Below are experts of layer 5 (counted from 0) of a mixture-of-experts language model. Rows are named router (the router's row for the expert), up (a neuron's input weights, with its number), down (a neuron's output weights, with its number) and show model dimensions 96-191. Each number is 500 + 40 x the weight over its row's rms, rounded and kept within 0 to 999. Numbers have three digits each.
After each expert's rows: a language model's description of what the expert responds to. This comes from a sample of Wikipedia text that the model never trained on.

# expert 47
router:486450490523489511511458506457483491529536481470450498523449492503484435463462510544546455516523521476567500477447465484540477528536479482478552555390490564514502476436467549511476525508440430482463567461555508521557528537488543478526488531571507510434409512438540464481568509463511546539
up0:461490474561485481470502470462609462597513504413537511497451487497536438485509511477422462495541547458550483463412508510536524485482471468437499539546443509413485527419521495560535567551421444517522506487522512485506482503521505546465484445517561461425509481468552491543488498532531489549
down0:614582459474473540505514478488545511428507527492520497553605408515474454591499488492502603492572502502490578435472525452512520580503484467435554498485474548517524480527494478515541545491523454432463521437499503509536518530484527549479557448506457546406575501494505514515530506504496507439
up1:534504470453515464524457518445513446441517483486506544463455485490540479496503506569465497523514506477515498554461465501568482492509498516482493548554442464510398535499457558481519450466468444494477500503579477438546426480510506458561473427551478660528521482464514550555529473455555454438
down1:484477435505424454516428491445481431438583441545497535519452534454556575469510456457505423488506571442483491534366486506492460482428515505428409502488538532479512524434497492551539487539533540462524506414510526495485505531540439535466509502487460500538481508485471471478478522484466557494
up2:492482529475476493471515422441410496541594478490455442483443481472541487476515533605461449510486537441532455544513437547570518504465492478440459497477494524495510530481493462435494570562449516507440436521518482511533456478516545546437545440553425514465430555480583482544518503445483498511
down2:477388573486492495523488491538533527479526471562547477660469482514465445503486510483550468523545498518481499465421484526449465515494534453402423421511452531486495502459513512560527527572477460512467537485532588531544469529533535488528522547542504481500496498483433481444539456520568480480
up3:451536464506539476464514463509495525501560463461496469575476390484495448556509610479538489492456478501545484551482459510527513562510477496486563492444502545495518485470484457465522572489459515555527565502463474541504505548543495528402557451505527491437435474478511489536542536429533517537
down3:501443535499499474460533495495560521474524483529460541545516580522472456550460544493505521541522437487558507469468466459517441528521447460486439494562471522572513536467530515486454522494482439436433549527526513474534458532439488513539526533513461471574536522551504545514513537465557539416
up4:455499504496546534433449494494491455464451494460456489538453521478532458488509540488483418514448427484590521491484445517533518536565458504530503526461576551401515527397541422490536531528474512485476507473541515491520544552519558510549502477516500441493490509460483510473531556551543525531
down4:593582502467471504421505414473535462490456534401476475542539508516431560547493504458522573445524456463552485526504498439440444507530490489576538487464483521528533507513487507477479521529524467441510513475494490579489529498488497498442502458438560485561497530519482465545547508468499431486
What it handles: Consonant pieces in surnames. Middle consonant pieces of surnames and proper names, often in sports tables, such as ch in Molchanov, Merchants, f in Monfils.

# expert 37
router:468469465529471453513439483426564532529537446487545467528452473510463481543476475527495438510525535495565463484467455556545482554445473485416477507486475521548439430444504561499479528541454490489461490534591478477486489523487552478499517453540544501464458541463449495475530508485471479578
up0:508472519492547449537475522424501498564481545441527531476524489490504489491489457477366522482417544536539463498423503482465487524415444475432522510532531449515412555467506552574515508567418457553557438538520487546497469516539512602498473493482479523494483501508392461438477548550475526536
down0:546489473550533507482493520508487483453438504525488493507457533490526545581585520511532528543542456505534526450542496515404426449542451498554548465458503550520519543492464523471548453524484538530507440517385491556445477378493512432523540445508525506515440492463515488466433474531477506495
up1:530547394511539506502498535495452485536541501483442513441462493558478473551540485490542547493514548449508465563506482499516464522533514486430537528409491569496480472509484577465497444535472452548463448517517522551468548517428517496485491462535544558450446526482458529491520504491486522491
down1:471460544452507447514550505527499527485444521589497531428512527531473445542567540477537511516470540515477492529491483529486494547456510415520547486515533476476561522508475479487472526548504555498529519477442423393450507461494558488542487531509530451531475529469460589506548530478466463492
up2:432488546494539513503482459422460509553481541477543494564483492491470474508486534548516466516525522497545529487513539470530426520472484462502537466548507490465454486433518484538499479478490552499488546468475471545491483512445481466467531479540495487477484570490498524540509464570492436424
down2:501472498452561399456466520475529496581517551436455531473466473528524535487538485471484521476463499535438445505488512531417507507448512456519479518455487486469460477512533506415568486454547426492526534469442493461467463416525553510553596563509558483518529493480532511511478370496498485498
up3:455445463503509440429517488508474527546568474508465492503507423552456508532514536455537454473600475510506544528505528507511506505508457504530482525498512535529423482473520506410522490527487475468491576474579519492517524488527500495417502495560515447470467440459450515533554468537491366556
down3:533433448532489523489498505473463498502483486496485563532541546520513507491390458509480533481551459487528462477465463526449460502534453527421486608553500535660495461542481495470461476471527524522488457447517484535521518555524439489502537519496488574506452479559447414509466519512480537537
up4:514494523502534482558479542422523476539509535481489509526482495476456505505489429523528510508500515484554553505522449540507510484393488457473456489535483584494452479523493503574472504577489442522472501440502493516446468512486420555544530481547577489442458500495506531479483485537425529539
down4:462546515481465522515439504533476511509493520417544493527481363453445457500462487537457562549517516504437452552465467424442483528526493451446450558424508559500537466483489522481518546575493432536483518495497500466534489520507452479575522515538448502494522465519443454573522453441526477451
What it handles: Word-initial fragments. Second piece of a capitalized word split after its first letter, such as C-han, J-ul, G-ib, in names and headings.

# expert 8
router:507518492518505481495441547448502495535569493442473493528433461532472440537477536568488479474465539518574496461439464509550483546457460469495505548451527496488447456430493505488583520540437465478492483521562451487508534491508573524528500573551529498430439545432499476508555523488458534524
up4:518489498454502492475440512452504520523546508469451522536423447503490446521464403554470532448479595438530455499481485490520487535498498430444438509431513430526527453455474485449531462515424443558558574495510394550509524510447497487427518546541577521449438489428486469560517502489517431509
down4:500524538514529475550499505534476504571492542461533472560537494570452524487508507561483437498490527516488533527491505411507514493476472416510466518428437485444551562561512464474484519482482502551544562417477534499465525485532508544488460581500512486518423577510506583474528443519410541510
up5:464497454484538522505500485474473470536501465466472463514462450481497454562532506518448494451496541535557480477408473465494431527498479454448471538470525465453528469530462571461465527493453454467502533456546444524506443538532482582495517476559486486485412499484510493564594508566575534507
down5:524493470472516494459492530508527451472470503427531443504465482567504483517440501514459449422533549522566518550403515524520415514511428468506522544489504518502548497450530512485503435510534480420458468499549528573452534570611510551458453549478504510433414490470507502455491506537523506512
up6:483500453516546497511476499532497536573536514492548509536459451549482496554565542527478455432490523569548491449453465525522376542429445490453445586466454468516500525486510500468499533586462446532519439538540447476513494475519495556492537511541510526471477546429463537499564488455413483524
down6:433485448463569442490537435484579478505554562494519574481520499519497504501551538493571506511481596571467533492546518559507392469496569465488392456530431409531535510512555429449481516577556532512536489492485482546482489522517455501465506510467521556515575525467537521518519487499544481474
up7:477534385473444501534465506475504499534526490472604484538460419480470483517541511541492498477510461443563464537475456559591476571451466469464509567404515521510462496478478438474535566557475457532499501533523452535508510552519506573557487468531488532439464492461474495454620537460516471525
down7:485481451575521436499512452420499437571499507489476488510464451483455461436483509535541462516547493560500449427507460480559485466547527528505466484494497477517452461446483505451524583476510491520537556485536447533505480515547495532523461508515435527535483479527492507566490543581590521511
up8:491456528495503456517445533424496481561534503423553505555405440562485456508506525515436407448514520511582468484487451525551507547466435411452500523469467515506457455433513472507554525567427452499479507505556465497521515506519490546495525509529548546458411532391501493493569475482461481528
down8:452491446361511503444480427518478535404570442495530508483513536511505521585446487542556445475489519460528460535502540449506525494496517476561535449442573491508530481398488443432465441508495487507501490535503492492534494555543475572518493546503506557525465584459546449480501540495557495492
What it handles: Table cells, name endings. Column separators and decimal points in numeric tables, plus middle or final pieces of names and military units, such as Corps, burg, Wongkamalasai.

# expert 35
router:454503479498524485481376544500491449546510470409532510584465456524504450479550527534451473458504544520547488453492458555535467533476462476421488550470516523530435495473493524537557491527459409517515478479524484443507535500510581510539530536635556551467453562452460490483517472492443513491
up0:465480476442497473473451519474574574505538548452534476518474399491468494509562606474444415527494559492554485519482489476586455557525446435491476562469511530541500511466534457520496505529464505491497439474512458448501505540495501532527493517534525534424411568426556437495552500499477514531
down0:497445481495464548465494559475502479498472513537509535496488447500539518500479547447489552504512486497452469528519492510435559487514496560470533494460509568502487459479444515508498471460549438487488538498721570478498513530461515460456515477472461498544521457494468577530488433489390545489
up1:504492504469532479471485467404530552520551550469500457517431440542441445535516542489464498503497546459593498516447447494573461567512465435491512529462502511513483473432526449470506495576417491466451503490577468481488505506467501583506461503475513543420438544421493479503583494512458522545
down1:519471512451539544465517559502523531475437511579507515473564508476514547484442522487493527458538429455420444591538538544417578450518528522471497508492501528532509444500472477430487480489553503477463555525587548562463462548458482457460470440468416506564565472481491587588456466486447519494
up2:463406506525545541536506532490529505611522515467487517490506461501520464454512519471475478487543519539536467456506481478534464543486531473447440503486534486453452504529561557542488553523486480595432505534514499448459536516490453508464558449546483520499481476513520514531541529542447556500
down2:420450493455537554486509546619484503507563460563427540501515473551579503478455548459506456533488431542460502534543546476516514551443555486515485546483483510505478484559461461445489462510442438477445509493530412531511507462469514521536496467492478456488520510440474542551520494436428471584
up3:428503448359466502514488545511477501555512521521535499537496548454523523507534550467620495576510612497501532480505482457522481483470489541470466514482448482479502490489497534496498467489487461569525483484516439466471511521475544462463520546486538532510503537460442500515506548484435413429
down3:500456509545509443513525491406534520548459494494554503412511449492545528525427460540484480487405497575488523455515528533507549483499543478477491471525527588537568458515511446437540513447559544432556495511430445543500498467485473484459444502488469475492488500470546537472430446519518594522
up4:478472494436480453448487514481568566503541535448513510525478440497468482529543579470462430521490555443549489528505494473525471490507456428473476567481488544540496499469477503547531514568465526470463400471457463455490495525470542535491491489556536516424404529418535446492549495502461526537
down4:516490475502523493468500556527511519509456491515537509520528414492536525495494530449515553491487482544458467497463504517443527531484497519480554512496549568492507455429479521508491476451537477451441532496771551518466540508439485466488462484464503467519519459467531565531536469476435549475
What it handles: Definite article the. The word "the" inside running prose, mostly after prepositions or verbs, such as of the, measured the, represented the.

# expert 20
router:494516520464548447455457493433492446488522495401545520547459468530454440520501532522444452495511552501557495497444437495516522525429422449489457571472520546518471466422530489501496519567451485478514452522529483504488492549505482546517543518566589502461446561447488460479573535456454532564
up0:481517498529484480498521514509471500479481443474569420489481517476493520552578525537504483490576541494494506403542456497474489495481431507538582482455535604468464516465496451518525511522513497490535486539501526444502526563467492493535553528518580483479541463453382477505561567504503526606
down0:428515493471506531479483477499487509520528500444492429505449479531522527555575559441482522495482429463464557473562488438501524422534640484445442544483458454505471453533490499399523467489537470562493538429508502490560475484484511486475558510475454499598451433515454458398474485519477483519
up1:528514472525511487504453518538555440479542468473479538563445492500501439492417406528493481462556473516538524501414488487566472540565516499493493529456506567484512502470449518429469539466479511505485549484513506518543530526508494480485467497516554482480491461433444551490523491466519573442
down1:532479454500500583516535478544558472483561489573554534449464524533528522618561497553458588546528535492476488502532528479468502539486399497498476436521462434592483512466461439486522420486523496534484531491454473557532487487504502449435558482509554545452492509505485487516462468551557372452
up2:553571480440522497476545505528520498528488501496541486482488486501524463559505476504513482526471541508521457528447488518480499525486423476502457490473513536430442466429504480513504493552477497458496478436479492543540477494552477562442495567513527505479498462488447487510543518473503563535
down2:520480476441526498465462559478506453445493427489565573538443469515497472494501545440484634581431487470566520510530493486472508378476552527633489529485526504526528473478501519454454525519490499470512422505450468519476556589586439461521494436511527520539538525530510469505542501479499416480
up3:515571483444476482503458522507525474516514457469485536525488486507440472497489418484443494422569551458529544467477485492513445520499474465498498481480516564512421489394383546466529486499429505484499533459511466503478554486382502570523480489560488539504448498444445518531541540554462529539
down3:531529432416493554576475537539435453523475463448467468509467504499540537520548484499508515468464535454405502453526492461506448547433460509526508504556492549527475497428466500566510454536459503511488555491447466528495516401526525496445510522493471511460521442524492465479514495490482458486
up4:515553405483488549521445403497455519538490518492447519463519461506443571602440393533520540453469484470519584448513487473543459517478520546482433483474492491466453506463415537554460552446488459512511608439523504521600542482498543490472543504515577510491537550424510512532542415485462474531
down4:563468445514478560490553471508481492472479547570415568469538456538460460499543495489541507487475506519540546513557476512548514459539456501455567616442510579524531523411530552464502504516527529504484509530567495495494517539466487522530511449546512499389506498560513449477507487510440460486
What it handles: Opening quotes and brackets. Opening quotation marks and parentheses starting quoted reviews, titles or asides, especially after "wrote that" in music reception sections.

# expert 54
router:508522493516501479507438548448498493541570499445471484539432455533471440537481536560486475475470541521576498458446462510547483552457454473494494542443526499485453455430493500485581521536439464472506480517565450492516532492508576533529511562552527513429444546432509485505554516482458526535
up0:523511512502506413464483444476440546500515469467530622521467471543561480477504463528447517469544551493566446501452479496569468569491433481458419527486511524554517457487504533497552497505463487489544423483523467485564457482425456488546502468584549489407465477489540509531553453472453557475
down0:496609519496466496577444545475497548510485510507492543476538489472504479494528467450501471459575564506517514428513423450388520521478547528437488571493495553463538528464417499498532496545491522472513491488582442463528432496464549442478489501505482558437565565504459488458402524493517549459
up1:471562538461523478529485482429440479536570579446460521476474422500497543519523532544449490495474577468579478462503465553534505505472437450395482523490430471551466488458522497459478476537465537547474439512556464493503539506471467511499463574541547601464435519459494476457531473480489547532
down1:519546497510474519550440490522507511465489477501514555495451481515566506508493504500557488473545447469481545435528493510485433507428549523491563433472480559530479487481500558429528477479489502542503525492503509454536565511466473497466526466528454546473514565465486554592512490548536487439
up2:512422530548526526484482578470510450457553509432557544536487472547512450516468540481496509453509521529548455477465465605516517494488505475547505569422492431542484499490518477467530487525452449533468411568515458483575400568505475503549519447574520476479460527478483537535512446507490462589
down2:505523394509501482472475486547491518451502482470470507523468497505559442526488552520506513475536501468456531533459509467521477470486531468407444528498553496498451511464486511476514554482483487508544481500468531536594552516501502473478484531544523569460519523448416469452482506545532485503
up3:551512441537503513488429494439469548494519504490492537559426401514460516594510427548455493590590498507534544483511515586476484523516486483509503503533496471482509509449540431541518488554513472489474488506467473425570496542511490522562469603495527512467515465471560471516527474505520556598
down3:497481448605539516574505469499524529539531482528499488558486445515551461450527500556515453568491461436473464518501495438460457496499535546464448505516468515476491528436483528489536470495507455490519444507492507442573545525556537524576416543439432447432450525535481476452545494490536510523
up4:438538512484566440586512500463479570509461518437558527506455484519448450551505503549463430478492541511552485447450461566526544540464357430488460528474481510497497506459535469513500512532452501506522442485509491501469534498499420544569513458538485500429447477481542494602539503527486510508
down4:487529472506498462536466475583513494449484543483545505517539499491558585489547519548512433489562506497547457451509432476457497550483464482471524464550541522500437478470488484382504464505517500473521492457506479453479528437496557474500497434495455476446440494523515510505475532518508520521
What it handles: Names in list tables. Proper nouns and numbers in sports rosters, aircraft and results tables, such as Wellington, Arsenal, Williams and 19 or 40, plus material words like water and gas.

# expert 33
router:499474460483492478463415494468454458529502501430542533540451475528466477527508557551499470509489518476562505443483456537536487554443441472458498539466483527487437497444513557512598493523435457524524464523542462468483531485494544560496543573543566506456435542436556509457525447503459513558
up0:527547588439454480539477462458432494539505447419499511559473496496473520493441489560597463497488482564529476487465464504501537596458503461521570530511469439477474490486452494432535459549459492501525408429525442488475513503427536492442593554509471492484458540501504473581495517422442454473
down0:476505480529521465520483563498477605521428479496448503510554483497524425518492459570520515486545604525508437571452460472525550465531517493520466544487512557522531501526508501502457546493553451566390557555547462456470512488508557487467538456520480484440479529488497434479510518428483501431
up1:525540454451494483487441445517443495466477495503559560550493502522534508486516525612440567424521493504494462454486469545492503499497461456576485551538478476524503500529514505410501486480479462466506525519479459495471452513445537431485514505538538578490492470492499509459493517441548462534
down1:472549438496483503422517496414465506447516517569522521566565479577432538448448552499509526488531500460566555472416519464485508421503456527485516495489422448549463515522470500547511564577516561518477591487541511538536503443489536471498490495492519500504545455472520504496522535431453471525
up2:411536414449481515596397470460573518496480506516510500491496468531449509513515455553517358495549467460492531580506475489568487552466487498510478477451509496477520421481540513528497543526471567525521478412482437526501464539483547394464507495514508542453472554508507508490491453481498510459
down2:501481517497559534508519551530530534427426536556498511510559459397469453502505434499562590542544426523447527576519493565529509433492531463455541538538509549603551461545516534532502417545460467532474577440495541564484466499521493483520517480532556535470486479551477422492518539506498516493
up3:486491517444506497622475522516546485549483404476463443558484499528526491469518468570525497466566468524528507551492479392513480517538480524523570628440532539508530487504494559498519502457477504478548476469500438462465520516441487418470485470555488535480469479494530541481501499473491542529
down3:498492515490523472511459549443510512524459453504563469488503446474581375507457530516511460481552497556417501527506507447601492533468480414498483488417472512565496502566580515534525517499515509456448447525489544478490490453488519448476467589548483542487429526503558559509498423532550506551
up4:585505468554490534505478483442525485563515538502516556535471466563534402546585619474453553526516535498493443518487469536484469565450492468519454539460441426492501436451513430498476478543472468569518418465483453448504409545451560471447487565490554518473466491514568484464480401444523546414
down4:480479480481494509501512474504504535573543548500481528437508444533535466494516497501539522497502460537462495497414482594511461472504509450454492534458475529542578495510413467558542456536559521461524508488526499535476492476416622483435511487466497477496553462502497523481536464469483454466
What it handles: Indefinite articles, determiners. Determiners starting a noun phrase, mostly a and an, also The, his, another, as in "was a British politician".

# expert 44
router:508516488517503478501438547448502502540573498443472482534430454536469441537479536557489475474467540512575498458441467516546485547454455472493499541448527496482450462436493501487578525532439465479501480520559455493517535497511570529534506569555530507425443544432504477506559521488462532526
up0:458505471457543436516457498465497484558501494425498541541487426526498479550557531553420485488519581536563457496441467485533510515479469449462474520426522515570471427443502538518524558529423492499537536456524454532497497493498509523480519511540469546450393473448554500578542507492490492503
down0:548528537466506495497491493493488529571517458498559504546527480458463458500537491470465492522509529484527487495425514442492469504510470534490446497503497565522463486473399501528520491455473439456517467529536490441482594455538507499505576536496475433500524553404476495516477488591422581503
up1:459530461518465555508483560483492529519566464483492462506513365571513496569476516441518573470474567495564548434500483534574439566498485490485517514477461484478482521538447523472509503503485516497559466534576477526468479578504523467482523549525501505465501562389439522478526454480496569508
down1:570485492499473502502522451428541532599532453465483498545492477538540498508444470510464586477454498527600572511502451497542518482524552482456505539434484449450467467514525486484518569561502494435438492520533465520523483493530516506493509560469533521428496511425481502512500554536507534485
up2:421510474545450450364496534491572518521553450475526460523457411583520518593440464445443481384483489485520493520494491547556508619507456464474530500504439498526499476510537519502548471484469445536517491466524487469501465452491476481483540388535507471486484556472477522461564503502515569520
down2:550544470563550558568497542535479544452532466494413490503436469514541459496490469551532476515510569460558474505534481521537514504432545515498533497458533501436443512512513418534456557518579515466490546449462452425558470465531538504504427515451457589469516536488504450544471527454434543485
up3:482479500448552508554478572480489451520515539443445544587479503487435474471558527523462459416492515557530572429479472540456481523527470488417491557475513465509403535475463558480530470515434553523503467549513486529451477484499478632580451594515490523507449534424471446534522441525502512499
down3:508479546481447496490526487480532494502419467551539452545484469465447615469553509435464454454520463475556521446540485537472470503439384502545488498471487489512432516492396459543563455477534469455524494493509523476474513441492472533507556482496540447557519481428485529463450428552478493449
up4:520537576459547475520482557473423482576511504471599470552464499505437507554523456547439453463537553570520482515516468493489531501416439461470529536462546506469427492470508516493494505624406444514515509523535452511493524478499438562503523578559523485471449470474505480511481482447449470482
down4:450477496448546485490528592497533512509563558499464489486474495477451440500543546403480485470508501507472532567511490463503460444541481457535447589532509533539542494563474467499470469526457498497439547616541423494443531519522451485486447431440495557604426451464539496496522487546491472543
What it handles: Place and field nouns. Place names and subject nouns ending a phrase, such as Lancashire, Wellington, Medicine, army, plus year digits and table pipes in election tables.

# expert 3
router:466471538451523473513431511399536460557496472456528513532390505538471430529512517527473431509506560496552484450447446488534500548456426440498479502410512569509468450470510487460571539543444502524495469488523492524493486451507543489509489522555525494419429548463525524483525546461491495519
up0:420480501478555528486484533511506490489515465468460497522416516549532468477514446495478435484470516522511462547415479529503485525442360474530552491423555560490477445499509458459522455554516490490512464464519427548545492472515530513456528462540472481461468559486499501538515529542542557449
down0:577527513596544490535540519467442504494461529537521430572508474496549562460493455494531507418522516545497448534529505545581479526511554514456577454481410549502489555487540515547522436499475555491448457477548509529439443474422498487465487551471395477493448503499526464480491453410495548498
up1:547477486476485526468488585518463522540555516469497567490505479549388424559457417532524480431431563537541508481403508503480489489445465492436519504507507449520456480470505513444520479499475479514485437470528458480486474502446526561451499518520514576428478568476460523488555533578552529590
down1:526522428495449542479597526466480511518479589462432518464467504535515488523544468483496553486548544505443583517509536415500529514511452529456432546556516489599545507471508475540484487540519429485532468474486458493457509471466472486491501488482516587463440554502462502454478498423529459448
up2:500481511460523494502487493434564584526479437445556474605468476523450481520529517539493525461482569565533431532451502410475461491437388437407529492519597523488476542527529492454456488503493507503478538483531494460506500523493513507490426508497539544455517512484497520447520495470476483499
down2:531566527544447600477551485500544488562466505454497443527522491502516529446512455505462497480513520508430484479495522450553503418500518536483466543534494521605555505459623433551488461453480502446561497474457492557442504495451483522514432457454493494580452534458476468477474493420496541486
up3:462489514449430488477532484425462543526509468450485482525440408486457500542532430501453515546518586541526484503533460508523441500453477445498521504510478509536504558395500453487430471548510443467504482515513489475472486502538448492506465500486513485428467446441548515523515485469487515559
down3:478549530499525539489481488520441543479553471474476478535526511507538508525479536500530495462545566526503473525511468496592446510503509470466549500523501515492488497468479465444481574513484481504529495451452404441541470527476544481500505479538475596438479524529536506482602553501512478473
up4:457511455487504521482517440482553461504552468467514523489506498508424473578428523492537518499450451485516558476482427461466454564570462504436551545458499499571483502500511496519458454503499504506457509523516515510502540525527423489529473483545534500498473592518515513407490480486460558492
down4:502502509495504529516591487492511407498518447461426464444437461542482505493465525565485489511520498493471514484531526455521448638491446523578505437504553503475484439475530492461582560470424494549565460459546507566512447473508505486502510517527502508484471505513561463512517522550550423541
What it handles: List item hyphens. Leading hyphens and line breaks that start bulleted list items in infoboxes and lists, plus list-like state verbs such as located, remained, joined.

# expert 24
router:456513539507535525505399544430532455531511457469558515542461436551515441552515548567446463470529543525553514460486475492541499541499465442474438547464491534513418489454503521526581534527443448507459511494530535440478502517539534559515497546558508526443440559440537510476524489477473571569
up0:577542551524463494464542473498504548459516521457530521518471451573473458499576443480466483437428497529531526409462446459499517536557473460519495537404547512451488506511460450503514500486515509457481532445506532473485508487477587473562513485499550472465432546457513516500511526462464542539
down0:496509511459428554527535438415475525557535483453509479523508478529421515491492504572457483534475474465545539477493412464495496487592498474518513510489415516521538560520399524508501477419445568487510494465514568513514457571572491520488558559497547583526521481464498455461486460456442509485
up1:499598545478435544498495528509484534559510530483470460574460476452437536470533425544510520420480572513523541460445455454472468492491435536482528527511555528504415499431508472490513443512489533439591490552562505450471486526481455530480493484500541553453517488458466460535507523459391524536
down1:519567491531529447517525487494550508523464516526464466488474507544419491484523489539440529495556462478538553453540470552472499514414525553490479511504474459466515449422443501578480516496477541528483559498522457538532529527535472538502529567419523511460581412496537564558562508461495485514
up2:564491507484430426449472454484520566509484481436540541543501487493478474528506492610484471553510440492556548417496504485510598562494487444499454580501532522524458533482461429486485521491513476410531487463545559528517445514490483584470546561512597443501497438523529501495548496398512460526
down2:480502496501482524457442510467457506530496458485550501498549451486483511520450530608481453489542552484498531536472456468546547487501605471513556507409516454542517521469413446467471499472512495399542602495449490457471526488486520550483574530514430545434538474491534538526543507505497498508
up3:593471519538458505445422428457444562458549537474497478522476430524390516566490514544450480476491488504518468514467492465495400483463466461506407489428483464464500479450448478481475418498486509426512549431486473523551515444440516563480554581522560519492471514489463522460525504490498476483
down3:504511429539492525476494449463510509516523583568436510479536512515483515524448497477429512523450497516551560514449471465515462493515525588510535456409478462489568531476464532533500539501455520511548523542607510577533483513513490508464520561490524537440462534500460480488470513503514510462
up4:505503501492447488518481504502490562492457460500467498571440437537523470496504541515410487515508590465549521481467498469502447557463508435530543490493482533481482515490472521507517497486480498503519483491570505534476512490491597531468478454510527539418470495440472494472541487460511550502
down4:435553481487599483496479525487535524525486515526510500532518457465497441440560465471500566414553547553567485508475528433498552468502509488522522573497446553488565535512486522531530484522492449532463483563528494455481506493511436584460449466479488551500528456530474499522559507472516440534
What it handles: Line-initial markup. The first character of a new line after a blank line or table row, such as a table pipe, a heading = sign or a bullet dash.

# expert 32
router:495477509517554435510515512451510447514537516478531480515468462599523481494523533500470454463524567489548430496421437554543448561477437473457471561491466515518496523478454500529492517568456399520517452459514499464521451478437511534502496479555550526449480563489503488511519518438479461501
up0:480474511543542500454491535521450493483506486457484590542503524477487470492531449502496452471516495492512413480467504451451479472494429462518448471514505521457482451469481566462482518522448508509548449420505499535474560522534495439542521546492541467439461514464512472465485550543470527434
down0:521495442529515464491444491513543508460504501508508542530531487504459480509499374524486466501470561504401514544482552471479511618505516525437474465513518510541474487479447460502540522444477447587493567539545556523540556523604507461509500485516495533514514524516458503523516501460456555475
up1:540465551469460487500437549415541490511537428474471512486455528577504521536474448504484438515526517462535495554405439489558554486554503511511495438495541554529543497499487591504511530487476497514492467456545505524510491437520559506478547486545549533474439541438498453420505506490550513449
down1:579468560443531532499509511458565446539485540473574526511518579535540451507492448433533574561496534535457515452479500566522479506545474527525494484404482513565516513508496493493576502497515445587500514506481557438471435517555450513521553474478427488493522444513492496547564433515473476496
up2:455497530422545519522522596463511525604498543476568503501481509380501520510582554495507502487454590550520454427450497518503438539513480475476537518515480589484566519460466499622477512485481448557473404457515489478496518485476487479459539566506533526452484483534441452440507510454465473474
down2:461553478493483498491550530469588460522468616478571505488544512483505484499567559504450542478426451505517488525512562551526535453517500464458549423485545440423549509500501519465509523432504507467520492469518486453502481455449520449495490492484560505472560520530493552498545492516485525543
up3:540472499473566564472494486498545503427545510475591627514496479474531420436512552514493482469558500528523442462473515534556526559417453452477425480493485548479533484490453405441514496490456554498468447430529505475544471489459484544547562520516543453483511520463471508561503496523495503503
down3:496468542484532476477514524537464464461459495413524396484565518465508497513546547494570467551511461503435495472455440518554538484512408485433475452538533461436473539493514565505490523558486457534492523512516524538499435437502445574496521488494554479520500424531538490546594487436512487501
up4:442496470453407452405469427498524520502498480508421419506511450497452546506534515481579470485543507522505433546500485514519474501570512529472567532515496566466448466462527536516557463465497494535499539460521487460474515515498559464431491495518508427472417556508513479512512502515501501478
down4:557421511513519488468492474541502489516555480533513533522538473496468480439444501460480498557558493506482420498436534486502517588450555462472517564491482550527480511455429509523514585485491472512433467445486573462527513472497513497538518513610521487531463493464516546491509435495395530478
What it handles: Mid-word suffix pieces. Inner and final pieces of common English words, such as ic in caricature, ising, ised, ated, plus the word such.

# expert 14
router:525515501521513484506430536442481505541583486440467494537413461548456444530476531554486474482457534516569504462454475504552488541466458480503495535451539506482465440420488519499583515532434481468497500517572454488506502500522587550534512540546527502418439541437531492503552519484467527514
up0:484430446499523406506449546483559458503517500435480525545512507557474470494501452546518505439562508588547495535457500508556479505483418485406517588483515517490487544502510554466486597519474479526517417541529456535499489465477564478525501525508529479427476480477468504572532466455472543537
down0:516489486447488544458504486504486470493470551520539524449505522398565455561485484454465468512431487477456533478506508481517469400534481406565472525533512489443465447478450471452448543539534486461508454543401535493535463515505479530503534411510435486494478521573493481473442514497495464508
up1:435427497472500472488508572487496417566471482466525504501450460568500476492469567507427431480472526585526480470445469548534500514498404493510480578524499482514532484395600492458508553524472515490468416499528504457445441509488520552559484447520493523482478503481491528447498479533504491510
down1:433519529490519479450507439528496443454480492472496476488524537481540508542450490515524468481488442468519494447446474457530491553493526527459474480475497486412496496381493450494551440549511520556592487478494476503451416496508560434461511538472517499489534487508487470450507425481479532547
up2:446459461455484513482475556427499406572525499417501547511479504532547476523537477467374449475529539569523482512484495547576520528514422495523441557495518480496499500347530501481469540498443529529501484498507525490456473497511509528574534482516553524492518504475533482500498508491477479478
down2:453509523446553492447478449521543491484485473469485461467491551501551554537492521468547481462523498486541459462400517479514462569463474498470499465490562508477469483385532463466477494500496518546572488451496488537508487501425578429423559500483515472529493518470492544507521433510469562507
up3:459537496487519540405410525412452469518526464450487505517397519506518522520550502503496470502491562516551519489455456506538426524441440505454443509509565490498430468426456519526480488486477481475487466445525551443477480521576513486551558570548539484468486498445500530461529486457482445498
down3:487515498547471478515515428457544505493490423497578494407497559444534492537536516486510412506513472556474484472496532524504517482476438480461529536524493452533463478443540491447452434478521541565488457490520499540495452494520557434437497360519508512448540507533527488450580471545524516497
up4:484460440502574471514463542514467504537473463474437516598459453517561479481516511496473427489490522472557489500415473484528500508467500483454421494483441495492531477536455545491534536497450495540531505533567450502437526467497498529465560508545555446478405570478542567512533459511394523499
down4:468490420528452564488567523545453471470518604533483553456493442518563503476526528481474531571424501471417497610534528506474530482545468504470492526504456451446536456409461483501515450490499450458456504466512543427479480523524523461520460536459521489428460458489544488423436436490501513541
What it handles: Table separators, months, names. Pipes and ampersands between listed names in tables and credits, month names in dates, and the atoes ending of Rotten Tomatoes.